Weights of a small mixture-of-experts language model, trained from scratch on English Wikipedia: 6 experts in each of 11 layers.
Below are experts of layer 5 (counted from 0) of a mixture-of-experts language model. Rows are named router (the router's row for the expert), gate (a neuron's input weights, with its number), up (a neuron's input weights, with its number), down (a neuron's output weights, with its number) and show model dimensions 144-191. Each number is 128 + 24 x the weight over its row's rms, rounded and kept within 0 to 255.
Before each expert's rows: "comes before" lists some tokens at least twice as common just after its tokens as in all text; "gets" lists some tokens that make up at least twice as much of what it gets as of all text. This comes from a sample of Wikipedia text that the model never trained on. Tokens count by the router's weight.

# expert 0
comes before: "\n", "-", "|", " The", "==", "The"
gets: "\n", ",", ".", ":", " and", " ("
router [139 152 113 113 119 130 135 122 102 138 124 129 129 126  94 155 142 148 163 117 114  81 131 101 127 177 145 142 149 100 115 111  79 101 139 108 175 113 154 139  78 121 104 152 110 173 123 160]
gate0 [114 149 142 137 145 151 150 134 121 151 114 124 130 132  96 138 145 165 134  87  70 162 142 130 109 147 143 107 134  96 163 186 114 115 104 135 152  93 118  86  87 143 120 141 156 130 151 107]
up0 [126 165 134 144 123 145 113 148 138 128  81  98 147 103 106 166 134 114 159 137  82 135 149 166 137 104 174 121 138  72 147 103 129 126  81 132 126 104 141 115  96 144 122 125 127 142 141  97]
down0 [169 129 167 175  93 128 113 151 129 135 128 132 140 137 119 156 129  86 134 170 110  73 134 157 165  90 154 106 158 138  97 106 106 139 105 105 121 121 110  89  77 110 107 106 175 161 115 142]
gate1 [124  98 126 122 128 142 154 134 124 149 127 131 121 152 140  94 129 139 114 155 115 108 116 107  95 118  92  85 150 146 114 184 125 106 105 127 135  93 132 136 193 131 126 149 148 138 130  94]
up1 [104 104 137 141 117 132 157 115 142 147 117  88 141 151 117 183 195 121 147 140 139 109 122 139  85 146 116 161 151 161 167 110 122 119  98 100 113 141 103 153 149 147 118 134 131 159 161  92]
down1 [156 133 192 147 145 136 136 136 138 138 132 108 168 105 140 142 157 122 145 147 112 133 118 145 136 137 126 166 152 154 188 114 169 124 136 122 128 128 119 105 106 138 142 110 132 102 167 125]
gate2 [144 145 134 152 163 135  91 149  90 118 129 108 150 121 121 155 106 143 135  94 144  81 141 209 103 114 117 134 115 120 123 112 108  95 103 113  72 149  91 116 148  87 110  88  98 132 142 106]
up2 [ 97  89 140  97 156  84 162 111 162 106 152 160 110 167 103  96 131 122 167 141 112 121 121 112 140 167 170  92 166 121  99 138 147 135 118 142 139 168 154  95 122  72 150 131 129 126 156 155]
down2 [102 159 155 143 152 133 116 152  89 149 140 119 138 128 107 114 115 128 154 130 150 120 109 165 131 182 173  60 115 159 121 135 142 152 123 110 117 144 123 162 105  57 140 137  79  84 111 118]
gate3 [112 111 142 128 110 113 153 151 168 150 168 181 165  86 119 124 141 121 115 128 138 144 111 166 146 127 153 129 162 160 164 126 107 104 151 137 122 114 128 133 158 131 100 108 132 137 158 130]
up3 [120 150 146 172 161 176 138 130  80 103  82 119 102 144 131 123 124 125 134 118  68 171 132 137 122 105 130 120 110  86 142 140 132 106 111 122  99 195 159  92 127 131 175 160 118 138 124 156]
down3 [127 131 115 140 171 148 113 134 124 162 106 109 119  91 120 108 111 109 137 127  93  82 125  94 108 140  98 142  89  93 124 120 113 115 126 138 101 119 109 114 111 150 163 134  82 107 131 103]
gate4 [ 90 142 117 113 167  93 166 145 120 125 164 112 118 188 109 122 103 134  96  93 100  73 118 126 148 140 148  95 126  93 184  95 125 118 124 161 143 120  95 162 129 105 176 135  88 167 105 108]
up4 [147 123 159 181 128 155 122 130 119 134 110 143 153 118 149 134 121 176 106 166  97 107 110  96 107 111 129 142 111  90 137 138 173  78 133  58 164 116 181 139 123 144 115 124 157 100 144 114]
down4 [123 141 125 170 141  88 137 122 109 185 110 136 155 109 153 138 108 128  90 130  95 123 105 129 118 120 140 124 156  56 130 145 122 108 148  89 123 128 157 135 147 181 146 122 112 138 114 124]
gate5 [103 121 168 138 161 108 132 136 120 122  93 154  98 145 125 151  97  98 101 126 169 156 121  68 110 149 143 102 120 154 122 108 127  95 113 121 134 150 151 154 141 124 112 109 150 162  98 134]
up5 [100 129 102 132 111 106 131 122 123 114 114 101 168 113 148 119 161 156 106 116 143 148 129 152 110 164 118 155 141 147 157 113 121  92 156 124 147 124  69  82 139 131 154 119 124 139 112 149]
down5 [167 148  57 125 121 148 119 150 123 136 153 115 163 100 162 118 145 165 137 115  83 151 122 169 132 140  67 164 139 137 122 148 151 136 157 114 108 106 111  90 134 172 149 105 119  98 143 121]
gate6 [144 107 138 156 136 155 187 126 150 105 129 150 103 120 158 134 144 114 116 128 153 130 103 181 116  99 126 135 134 189 112 142 143 123  92 105 152 150 110 112 150 152 149 173 135 146  80 142]
up6 [158  96 134 139 104 124 178  96 127 112 143 168 102 143 142 148 143 103 149 127 115 155 162 147 105 104 151 125 153 200 127 127 140 131  84 153 119 164 143  94 149 159 160 152  93 133  78 165]
down6 [144  88 157 120 153 133 130 174  87 112  95 107 158 136 142 162 140 151 120 135 139 155 164 127  76  88 115  90 174  93 148 144 126 128 121 134 113 157 127  95 125  97 140 121 119  98 122 156]
gate7 [ 77 149 164 160  94 127  56  94 136 125 164 129 161 145 173  86 105  97 158 145 134 157 144 110 112 140 152 136 128 161 114  96 125  89  99 120 114 157 113 140 101 132 136 108 136 142 137 149]
up7 [162 167 124 115 109 140 123 162 109 136 123 167 130 125  92 142 164 115 111  84 192 150 115 150 142 136 122 119  84 132 193 119 150 148 147 110 112 116 164 131 132 116  88 134 143 116 117 159]
down7 [140  83 111  83 148 141 146 132  82 123 144 128  95 132  99 120 141 129 137 134 150 140 151 153 135 119 103 137  89 142 107 117 102 128  94 117 129  83 190 124 149  82 119 116 158 122 143 147]
gate8 [113 134 121 166 146 120 140 123 132 108 158 121 108 134 116 127 128 119 139  94 134  66 145 129 136 126 186 139 119 138 118 117  84 117 132 109 117  95 144 131  92 114 130 119  95 158  94  89]
up8 [102 145 146 106 132  90 150 122 159 124  79 125 123 127 147 129 141 160 163 111 119 139 140 149 111 150 144 153 102 123  99 149 132 126 143 134 108 159  94 145 135 101  91 110 134  95 152 174]
down8 [135 105 158  87 123 131 122 115 103 144 126 120 111 133 117 128 154 112 133 108  94 145 109 118 124 123  74 125 139 117 108 139 129 172 127 165  98 140 121 143 106 131  86 121 179 113 141 173]
gate9 [151 144 103 153 133 139 141 131  89 123 127 153 178 167 148  97 116  91 145 152 151 130 154 154 122 154  92 147 136 126  86 113 123  71 111 119 126 114 124 125 115 143 132 131 136 150  91 169]
up9 [120  97 100 151 166 100 132 160 152 114 156  99  99 164 161 123 102 134 161 147 162 117  91 147 119 125 126 144 125 116 146 108  35 156 124 124 126 135 154 147 140 174 123 101 111 139  92 141]
down9 [141 144 133 106 119 133 119 128 100  67 118 165 100  92 113 150 108 158 111 118 113 130 113 108 139  75 136  80 165 141 122 136 140 168 153 107 103 128 128 125  84 131 143 176 129 176 147 150]
gate10 [120 120 134 119 124 149 135  87 127 145 127  81 136 133 123 111  86 159 154 105  91 137 137 110 134 126 155 172 115 111 138 139  98  91 120 121 146 146  96 154 142 131 137 131 120 161 115 108]
up10 [147  73 139 169 140 108 141 131 127 121  99 130 113 141 153 124 122 132 161 152 165 115 148  87 143 144  90 162 119 174 143 121 135  91 122 108 129 105 125 111  86 167 103 159 127 106 102 179]
down10 [128 179 145  91 167 144 117 121 173 128 138 120 100 110  93 167 138 135 102 102 107 129 117 134 117 106 118 120 126  95 149  84 157 131 132 116 119 142 166 142 151  68 131 127 137 113 155  84]
gate11 [125 116 132 138 136 121 122 121 159 138 124 132 137 103 102 148 122 114 147 116 127 138 102 165 148 100 125  91 164 145 141 159 128  96 112 142 104 176 132 117 146 161 150 125 187 132 113 104]
up11 [131 154 131 106 113 112 158 185 164 172 105 118 150 141 139 111  66 110 121 132 139 121 135 103 100 107 109 117  86 117 103 125 147 177 157 122 124 102 102  81 146 125  90 112 128 111 127 148]
down11 [120 136 124 135 159 131 103  87 133 124 112 132 134 117 142 114 122 151 129 117 107 136 139 139 168 161 163 147 151 114 146 130 115 108 156 127 110 132 135 173 109 123 138 101 118 127 161 135]
gate12 [138  88 133 121  99 135 140 149 171 120 152 124  75 139 101  93 135  90 162 129 174  97 141 138 161 136  99 139 174 118 111  56 122 150 135 120 128  94 145 103 136 140 133 102 120  87  83  79]
up12 [ 89 132 194 120 123 136 119 145 104 124 135 133 104 137 122 132 164 121 161 133 107 130 143 201  83 134 118 177 114  94 172 174 147 128 109 128 107 105  87 101  85 125 125 110 151 153 151 173]
down12 [125 141  88 118 127 141 162 108 136 118 154 134  94 115 165 120 107 116 148 127 177 151 108 116  96 181 106 108 159  85 161 129 143 159 133 168 122 138 102  99 134 121 104 126 169 141 168 166]
gate13 [141 136  99 104 110 144 109 110 110 125 129 136 166 104 142 117 113 177 207 103 136 148 149 123 115 163 136 136  88 136  94 144 109 137 123 139 163 158 123 132 117 123 105 125 157 113 117 128]
up13 [127  99  91 149 127 111 125 128 135 117 138 137 117 130 111 113 130 162 178 101 144 146 149 101 125 177 142 152 139  79 134 141  90 101 140 117 142 124 152 118 107 138 156 182 108 120 131 135]
down13 [125 111 106 119  96 134 115 104 127 142 164 188 159 151 149 105 102 124 154 144 144 163 109 113 128 124 146 149 141 122  95 137 136 139 141 106 124 139 124 116 117 148 125 149 137  93 118 165]
gate14 [148 148 112 116 124 145 158 141 127 165 155 119 104 135 116 137  91 127 158 129  94 126 147 145  99  92 116 153 139 101 114 107 113 115 118 123 130 102 154 135  99  91  89 165  92 142 173  84]
up14 [128 144  94 134 170 143  89 113 113 120 140  94 135 124 110 116 171 146 129 122 119 146 149 127 158 159 160 134 125 120 112 116 172 175 136 154 134 212  97  82 124 127 128 139 136 123 116 126]
down14 [134 148 110 163 126 151 152  79 129  84 138  70 106 130 137  97 159 181  73 144 134 159 170 119 152 123 147 118 124 145 131 167 155 180 137  71 133 147  89 104 158 123 135 131 145 150 112 154]

# expert 3
comes before: " the", " a", " his", " its", " an", " be"
gets: " of", " in", " the", " to", " for", " by"
router [145 140 117 103 136 147 124 117  75 136 123 140 112 127  83 143 177 116 139 159 101 144 102 128 132 130 146 148 150 118  68 141 116 105 150 130 199 145 103 103  99 118 131 168 113 158 179 155]
gate0 [144 107 113 104 160 110 135 122  88 137 138 104 127 141 139 164 161  96  88 108 144 124 108 123  71 148 128 141 131 171 118 107 118 137  87 109 148 145 125  91 169  79 134 108 130 132 101 130]
up0 [147  87  98 159 148 135 145 105 121  91 140 168 156 132 117 127 143 161 137 163 106  98 101 152 119  93 165 101 140 115 148 157 165 110 146 142 117 106 122 119 136 188 139 134 121 141 121 118]
down0 [132 109 178 141 131 102 146 102 137  94 103 102 107 111  98  96 141 119 129 113 121 107 106 140 125 128 146 112 116 119 125 131  91 149 172 117 132  93 114 134 161 147 141 132  82 109 169 120]
gate1 [114 146 141 127 107 120 134 152  98 108 155 129 170 142 143 160 100 130 117 141 105 143 105 152 115 163 106 108 123 103  84 149  81 135 144 119 136  85 144 111 142 191 127 115 107 142 144 157]
up1 [147 164 147 142  88 128 107 125 145 137 150 150 139 134 148 151  89 133 123 137 139 164 123 139 104 177  92 103 126 134 122 148  73 123 102 132 188  96 150  94 111 172 116 139 146 174  91 157]
down1 [165 127 130 133 131 148 122 123 156 127 146 135 138 117 116 133 101 141 112 110 148 128 118 126 112 169 119  97 111 140 106 134  95 128 129 149 157 126 152 127 114 168  77 155 126 138 102 148]
gate2 [120 113 129 177  97 146 155 115 125 113 126 140 146 147 135 129 145 104 137 156  85 108  93 142 149 150 168 103 143 155 120  94 111 139 180 139 154 108 131 137 117  94 145 139 145 117 141 158]
up2 [140  97  99 149 116 155 122  88 154 114 155 100 110 163  66 133 116 134 123 113 122 115 137 128 151 121 133 152 131 138 137 103 127 140 104 125 127 103  95 108 143 125 101 144 130 163 115 151]
down2 [139  89 148 151  86 138 118 131 107 122 141 126 147 138 168 134  93 105 146 114 148 130 130 159 126 167 138 119 155 121 113  93 133 116 122 127  71  82 153 134 110 150 163 125 141 109  92 125]
gate3 [171 129 112 125  94 148 154 144 116 153 125 152 119 143  60 111 141 113 126 158 160 141 162 120 122 120 165  99 156  90 134 159  86 150 156 141 127 131 144  88 116 141 188 121  90  93 135 127]
up3 [ 96 126 104 166 135 151 144 146 139 109 123 144  78 165 152 139 111 163 114 117 148 145 130 127 142 192  93 116  95 126 148  75 128  91 103 106 100 116 153 152 101 164 149 130 130 133 134  96]
down3 [153 115 150 115 110 141 118 139 172 165 136 121 152 133 133 141 177 117 163 165 152 159 103 131  99 120 196 111  86 141 128 143 113 111 161  99 144 129 175 158  88 119 107  75 134 119 115 133]
gate4 [126  79 152  84 120 105 124 137 118 115 126 141 129  93  96 141 149 116 139 135 131 121 127  97 121 138 155 138 104 159  94  97 138  92 146 101 116 134  93 117 153 125 106 146 141  95 131 134]
up4 [125 124 157  89 139 125 156  86 123 118  80 116 111 100 118  69 154  94 111  92 120 134  81 108 104 138 161 119 164 145 111 123 116 100 131 141 116 126 147 113 151 124 135 111 133 124 138 170]
down4 [101 144 116  99 158 134 137 132 120 142 144 115 149 123 130  95 107 119  94 143 100 142 128 143  87 123 112 118  83 118 100  97 129 179 101 145 145 145 121 159 135  83 134  98 151 144 147 174]
gate5 [138 131  71 100 126 169 128 113 175 123  75 164 101 140 136  78 117 113 111 106 113 117 139 120 120  83 119 134 140  92 136 130  93 149  89 102 121 127 117 137 118 134 151  99 114  89 198 171]
up5 [156 118 142 152 142 121 116 137 129 132 135  84 132 113 158 148  97 114 126 142 128 132 155 116  89 123  97 121 142 141  79 133 140 146 157 128 110 151 163 134 160 106  47 100  81 118 100 150]
down5 [115 108 139 108 159 139 133 142  83 104 153 125 107 152 118 130 120 119  99  94  87 122 134 143 108 132 174 113 135 143 148 100  92 182  89 149 111 148 102 116 127 120  75 122 139 122 141 168]
gate6 [ 97 122 170 111 126 124 144 116 130 141 176 121 155 115 106 136 115  99 155  99 138 121 111 136 102 124 161 157 134 150 155 112 101 116  99 102 120 121 127  90  95 132  43 140 110 174 156 146]
up6 [151 140 111  94  86 143 125 110 118 163 106 158 147 117 140 139 104 113 188 155 115 138 145 107 151 101 138 141 106 192 160 101 133 117 145 132 126 114 154 135 113 148 104 121 125  99 123 156]
down6 [165 134 125 160  91 131 112  88 117  94 146 103 129 113 158 129 157 118 117 138 115 119 157  97 128 128  88 111 114 122 104 124  74 124 139 160 144 112  85 146 165 141 107  69 175  98 109 166]
gate7 [153 148 174 129  98 110 146 143 135 140  96 140 171 146 129 115 108 151 114 126 143 127  93 136 139 177  94 130 144 157  99 104 124 104 126 108 150 120 141 107 105 153 126 133 106 185 119 133]
up7 [ 98 127 134  97 103 109 131 129 141 135 186 120 171 133 111  92  89  96 132 102 126 134  98 137 141 121  98 139 122  91  88 127  95 130  92 114 139  88 180 107 140 187 130 154 109 149 132 125]
down7 [159 127 155  91  99 124 133 159 143 153  91  90 138 135 132 137 108  97 141 131 109 122 113 118 106 176 126 131 143 163 140 146  97 141  82 128 119 126 112 120 127 159 107 143 134 177 103 128]
gate8 [160 148 128 161 130 119 169 127 148 134 140 150 133 102 193 132 121 108 135 115 135 152 170 144  89 144 128 128 112 112  91 104 142 131 141  95  94 118 144 124 117 132 105 131 135 123 134 140]
up8 [113 100 138 132 166 108 126 168 112 103 103 196 140 141 108 156 184 141 145 118 137 115 124 115  72 106 105  61 116 124 147 159 103 137 137 116 144 163 103 129 116 134 158  74 139 118 117 123]
down8 [114 115 153 150 156 132 135 123 157 100  97 152 135 151 139 134 188 104 163 114 164  96 111  92  86 148 112  96 110 150 139 118  89 163 126 160 126 162 126 130 116 101 112 150 161 113  75 156]
gate9 [124 168 159 115 143 170 125 131 122 115 142 144 168 133 125 169  99 136 114 145 123 161 120 105  84 138 105 125 112 152 152 132  97  87 121 118 115 108  97 174 132  98 113 127 145 128 120 170]
up9 [144 127 135 129 147  49 126 133 146 138 154 112 118  61 122 154 123 141 160 117  88 110 158 120 116 106 139 124 142 166  83 149 142 171 149 119 119 136  98 110 111 149 123 159 103 155 132 120]
down9 [113 147 152 128 138 128  89 218 123 154 147  99 129 106 104 140 132 117 150 149 121 101 153  82 130 140 151 142 110  91  75 152 155 137 151  93 136 135 114 169 138 150 120 148 172 122 122 127]
gate10 [ 84 141 134 149 134 126 104 109  87 128 129 126 148 101 132 100 142 128  86 123 105 115 147  99 142 124 135 138 155  97 131 141 128 148 117  86 119 122 153 176  99 131 137 161 194  89  90 156]
up10 [101 114 146  80 132  88 133 120 176 118 136 142 163 152 120 114  92  98 164 122 147 134 151 151 125 130 118 126 156 152 161 175 142 120 139 130 136 119 105 123 149 121 100 111 124 142 121  81]
down10 [ 93 153 117 161 155 138 161 113 135 134 134 134 152 108 146 123 131 158 159 107 148 159 130 109  72 129 122 138  92 138 143 143 104 126 141 157 138 117 162 131 113  88 145 149 185 149 120  98]
gate11 [136 119 120 166 107 121 135 156 113 134 138 131 143 148  93 152 137 148 152 153 150 148  77 153 133  89 119 111 105 137 165 134 102 139 117 152 164 103 147 157 146  76  86 116 116 187 122 110]
up11 [166 182 128 139 140 126 110 134 114 123 142 119 143 148 174 159 129  91  95 121 132 124 124 121 181 155 122 158 179 104 145 119 106 105 108 147 170 108 130 139 144 155 118 160 133 139 146  83]
down11 [125 162 120 120  94 106 120 133 125 108 134 154 148 147 156  93  96  64 167  99  94 142 209 139 172 164 158 114 141 127 138  95 151 116  99 126 115 135 126 128 159 156 132 124 110 111  98 125]
gate12 [ 75 141  82 172 184 131 125 121 112 131 127 123 154 142 155  96  90 133 122  95 111 133  70  87 100 130 100  98  94  92  85 107 146 135 137 108 150 109 123 153 104 126 166 133 161 154 134 109]
up12 [124 122 127 151 121 102  90  94 120 126 116 122  94  92 151 149 159 136 129 139 114 181 137 112 135 134 162 101 154 115 151 135 141 127 105  90 103 125 115 118 157 154 133 118 136  85 173 147]
down12 [135 141 105 122 139 126 115 122 151 149 128 116 122 117 162 148 160 111 133 129 104 131 145 113 131 150 167 151 107 203 122 142  91 116 128 122 126 123 105 115 130 179 100 114 137 119 170 152]
gate13 [148 196 147 133 164 114 157 154 155 128 126 130  96 107 136 129 129 114 128 103 174 119 123 140 176 150 150 131 110 100 172 133 131 152 128 129  88 141 100 106 166 129 120 143 108 123 102 119]
up13 [ 95 126 129 148 134 173 101 135  88 168 150 104 198 132 145 124 124 116 156 122  61 131 142 143 121 156 141 132 186 137 147 125 130 118 100 103 117 112 160 155 133 155 120 114 119 181 131 132]
down13 [157 142 118 150  95 193 129 134 125 145 177 117 193 135 134 137 137 140 137  89 104 107 129 118 128 152 111 166 122 131 158 151 155 111  96 120 116 145  85 124 122 117 105 144 153 126 154 120]
gate14 [129  80 123 147 126 138 116 118 127 142 146 151 131 173 152  91 124 133 145 107 122 120  75  99 110 100 133 121 115  96  99 110 154  93 179 134 144 121 156 156 178 134 112 177 134 136  83  96]
up14 [108 106 125 165 146 121 133 146 105  99  97 147 132 119 128  92 159  81  94 135 149 142 130 112 162 109 146  93 132 158 153 114  84 164 138 143  85  92 135 130 116  96  96  96 119 144 151 110]
down14 [ 91 124 134 124 165 122 122 136 147 145 141 113 111 112 155  73 131 117 110 149 183  83 120 118 125 114 152 113 112 114  94 130 143 154 132 130  80 105  77 113 103 148 124 173 122 105  95 134]

# expert 1
comes before: " ", "\n", " 0", " 1", " 2", " 3"
gets: " |", "|", " ", ";", ")", "---|---|---|---|"
router [142  97 132 142 162 108  98 109 123 111  97 109 155 155 134 138  98 146 162 127 114 121 131 105 103 193 109 152 116 151 125 126 102 130 106 126 163 155 158 102 106  99  80 171 127 179 135 127]
gate0 [127 143 126 127 124 118 123 132 126 124 102 123 129 127 138 142 137 165  64 145 137 135 158 154 127 110 151 157 181 164 141 117 117 117 115 150 154 126 139 114 106 118 126 132 116 150 143 147]
up0 [115 122 117 118 120 150 136 133 136 144 141 125 142 136 167 111  67  81 153 147 147 126 138  91 124 121 119 125 100 152 102 108 154 137 154 100  93 134 128 158 143 112 123 110 135 119 167 108]
down0 [147 123 140 165 158  99 145  99 171 126 129 118 137 124  96 122  88 134 140 151 124 165 141 136 140 152 117 132 153 179 115 119 126 126 103 126 107 133 138 131 152 114 125 120 161 157 106 163]
gate1 [113 107 105 115  97 115  97 161 135 115 113 179 114 157 127 105 100  92 120 142 119 140 127 118 111 163  84 100 116 149  89 118 114 158 151  93 121 120 107  84 185 150 105 141 116 183  70 149]
up1 [138 114  89 135  84 133 163 121 116 122 140 131 114  90 144 162 114  97 129 109 109 135 110 122 129 133 137 120 138 118 123 143 160  96 116 138  98 125 135 119 181  90 132 124  88 101 171 149]
down1 [131 133 111 122 117 128 145 132 141 103 169 118 109 127 118 121 118 120 125 130 122 134 136 121 137  64 128 133 105 136 153 150 136 151 124 105 123  87 109 133 165 123 130 109 125 106 180 139]
gate2 [117 142 162 160 119  97 165  71 110 118 126  90 156 151 137 139 104  80 151 115 118 169 136 148 144 161 118 140 121 111  90 104 123  54 144 101 130 123 138 135 131 102 149 135 156 143 127 119]
up2 [120 128 139 179 123 124 121 152 112 107 127 132 174 180 161 142 154 120 137 168  97 137 113 123 147 141 131 148 123 118 108  92 139  69 176 103 155 137 118 135 115 126 153 144 182 158  95 102]
down2 [103 139 158 168  91 105  88 127 179 112 123 107 163 126 165 136 148 111 140 150 169 130 126 109 135 152 141 109 109 150 146 102 145 133 145 136 137 131 105  88 161 130 103 150 101 168 140 113]
gate3 [144 151 121 127 124 110 121 146 117 128 131 124 186 116 179 113 104 134 170 156 131 155 113 141 176 127 136 141 113 115 135 131 128 106 144 129  94 162 123 174 173 115 129 145 103 133 133 126]
up3 [ 86 153 149 115 116 166 115 166 100 123 108 140 159 101 172 134 144 117 123 162 161  96 144  93 160 140 128 153 135 134 101 117 130  99 135  97 117 142 155 150 143 106 158 125 162 162 155 110]
down3 [135 114 172 130  80 135 101 115 132 155 172 133 130 128 122 145 154 135 159  78 122 117 148 118 141 140 136 158  87 148 108 180 113  86 137 138 127 115 122 110 161 108 122  81 102 108  92 113]
gate4 [149 139 113 129 157 112 132 141 135 121 100  98 147 146 136 137  91  94  97 134 118 100 153  80 123 130 106 112 123 117 129 120 173 103 138 120 190 104 145 176 102 122 146 104 106 110  87 168]
up4 [106 136 174 152 130 110 146 130 137 132 162 130 118 119 133 116 155  96 149 131 101 134 128 118 129  99 108 137 124  94 126 116 126 121 119 138 166  79 176 155 106 125 114 117 111 130 143 120]
down4 [130 121 119 147 133 130  93 140 147 109 122  96 125 130 165 124 113 140 130 179 148 175 116 129 127 135 118  96 129 141 113 129  77 135  89 163  92 117  89 123  94 160 111 137 157 129 155 115]
gate5 [114 158 109 153 130 149 152 127 126 161 132 126 106 139 143  96 110 124 142 107  87 101 145  83  93 176 160 109 111 117 140 138 104 172 152 137 121 140  97  94  97 108 128 150 132 156 138 127]
up5 [122 174 154 140 104 122 127 150 135 135 172 117 101 110 126 109 140 102  86 165 111 116 116 120 102 122 102 108 133 146 130 179 121 100 165 140 130 101 106 168 104 137 147  96 110 121 119 126]
down5 [128 133 132 167 119 104 131 108 107 131 166 124 154  91 143 143 106 151 141 132 104 120 113 180 119 100 132 121 139  82 136 170 171 150  89 129 153 153 142 153  94 133 149 163 165 143 136 134]
gate6 [102 112 175 161  82 120 103 104 103 167 118 127 106 130 182 101 157  98 110 137 185 136 119 128  77 133  80 132 103 148 131 143 140 106 146 111 149  81 172 165 138 102 117 124 157 112 167 120]
up6 [ 87  87 127 108 123 117 130 142 122 154 172  91 138 144 120  75 137 121 140 134 123  97 121 107 141 135 105 141 112 135 130 152 136 108 103 122 170 117 113 163 127 152  95 111 130  91 125 110]
down6 [118 122 140 163 117 117 141 144 112 125 108 134 118 120  97 111 124 125  97 118 135 128  66 157 138 127 182  88 140 124 135 124 157 143 121 121 114 158 130 131 134 147 110 117 120 103 134 132]
gate7 [144  88 141 132 137 127 115 109 108  77 136 138 127 150 137 101 130 123 120 109 159 108  94 129 140 114 118 133 179 119  77 117 142 126 126 115 124 152 113 106 154 117 130 197 174 135 154 148]
up7 [141 124 133 117 150  90 122 112 153 145 134 160  91 123 139 130 140 144 124 132 132 112 119 111 155  83 159 139 101 146 122 176 101 106 129 139  78 129 138 104 118 136 115 117 132 122 126 120]
down7 [120 124 166 150 136 152 113 110  93 141  93 128 129 152 164  60 113 131 109 135 176  65 104 164 152 148 153 145  98 142  88 136 150 138 137 137 145 160  89 137 137 107 129 188 120 124 168  86]
gate8 [107 150 171  78  86 135  94 124 123 148 100 157  94 131 107 147 115 128 108 134 135  86 139 138 132 136 136 119 104 122 103 147 107 153 153 155 127 151 115 122 151 148 106 144 106 156  65 150]
up8 [120 160 112 144 141 170 132 112  99 154 121 136 124 134 144 112 109 123 109 117 153 138 206  91 153 148 121  88 139 151 129 161 172 111 111 144 123 150  84 147 140 103 165 120 163 156  91 146]
down8 [138 159 126 156 140  88 134 124 119 139 117 118 108 106 143 106 119 117 124 161 103 138 116 123 140 157 106 138 134 163 162 130 104 140 129 179  96 135 152 114 101 114 126 136 104 125 213 162]
gate9 [137 100 121 119 189 129  84 112 122 120 126 165 122  88 107 128 164 135 142 150 154 154 105 138 130 154 101 123 116  95 135 134 115 101 139 120 137 104 125 144 173 183 104 120 125 162 151 161]
up9 [142 144  67 121 136 132 126  94 146 106 101 122 142 128  73 165 118 103 102 119 133 136  83 144 126 130 112 103 123 112 113 119 119 130 122 131 103 113 140 128 160 166  98 152 113  97 143 146]
down9 [154 189 152 120 125 116  99  92 138 129 120 104 147 136 143 137  95 130 144 138  86 130 145 126 124 109 116 123 140 137  97 125 109 169 106  85 110  96 114 148 155 135 112  95 127 130 172 147]
gate10 [155  96 147 169 128 140  91 134 115  98 135 152 112 157 117 122 150 156 120 139 111 104 110 124 149 146 130  91 145 154 142 134 124  91 133 130 128 172 105 132 122 126 157 112 184 184 145 113]
up10 [129  95 140 169 187 127  95 159 118  89 111 125  99 147 147 102  74 106 115 124 140  89 130 150 123 140 121 111 120 154  78 138  86 125 166 133 101 153 120 124 145 125 152 171 126 137 150 117]
down10 [ 90 117  87 107 114 137 119 139 144 117 114 157 160 138 154 105 149 116 124 148 143 157 120 108 124 111  73 114 125  73 159 118 151 146 105  96 144 130 115 142 127 148 128  82 142 153 124  79]
gate11 [138  83 185 126 125 162 170 140 140 113 123 124 175 152 124 142 130 103 161 177 115 135 126 150 133 127 125 145 115 196 111 105 124 133 146  88 142 135 118 145 125 126 138 102 168 156 123  98]
up11 [ 94 124 120 117 155 144 147 128 137 141 161 134 179  91 119 114 152 172 125 142 118 141 118 113 142 112 147 133 154 137 135 140 151 103 132 123 140 133 141 111 121 102 169 159 148 152 140 144]
down11 [125 117 128 161 135 113 165 136 129 125 134 150 133 105 110  35 141 145 157  95 115  84 113 135 156 151 120 113 146 141 118 138 122 100 164  97  86 118 154 173 157 112 149 147 117 130 151  92]
gate12 [ 76 107 149 119 121 169 134 136 120  97 137 135 104 120 183 153 146 105 104 142 135 164 126 121  79 164 113 140 133 147 114 118 124 173 140 115 139 160 140 119  89 138 168 101 148 123 144 169]
up12 [101 132 145 120 148 170 115 132  95 146 157  78 116 149 110 139 150 148 101 140 164 117 104 170 146 141 100 159 102 129 163  83  85 140 112 130 117 177 117 137 134 114 124 125 118 164 187 119]
down12 [111 134 133 113 140 185 116 138 100 165 132 117 121 109  87 111 115 121 116 103 195 147 108 109 148 125 130 163 165 150 174 128 111 116 115 166 114 116  83 120 104 155 123 123 101 124 134 139]
gate13 [101 140 120 126 121 161  82 114 146 109 144 201 129  85 135 118 163 142 156 123 139 106 106 155  83 134 166 144 132 103 102 124  96 169  97 135 104 120  83 136 137  91 115 139 115 123 123 153]
up13 [137 116 160 133 111 116 112 100 132 120 117  87 108 117 163 113 101 126 167 150 154 150 126 150 121  91 112 117 112  96 146 121  78 153 101 159 133 104 132 102 143 141 129 110 109 106 143 140]
down13 [129 119 156 133 121 134 161 123 107 134 119 139 138 126 137 128 138  88 122 141 121 120 180 147 128  98 119 117 103 109 116 141 130 119 147 106 101 113 105 129 176 147 148 127 160 115 146  55]
gate14 [100 164 140 154 138 145 152 119 164 102 152 116 111 144 109 115 134 162 112 148 103 165 175 135 131 150 123 124 147 173 120 154 141 170  89 144 106 128 114  77 101 141 103 111 125 162 122 171]
up14 [130  91 177 131 167  90 115 144 115  95 147 137 136 132 152 132 113 153 106 122 162 136  88 137 111 132 106 121  91 140  99 117 117 114 120 172 112 142 106  98 137 157 102 137 169  60 102  91]
down14 [153 165 149 141 127 168 115 113 126 139 113 150 112 127 150 101 160 184 127 145 149 121 106 118 110 139 121 138 155  88 147 154 119 134 130 130 168 155 111 158 122 129 133 107 136 119  84 134]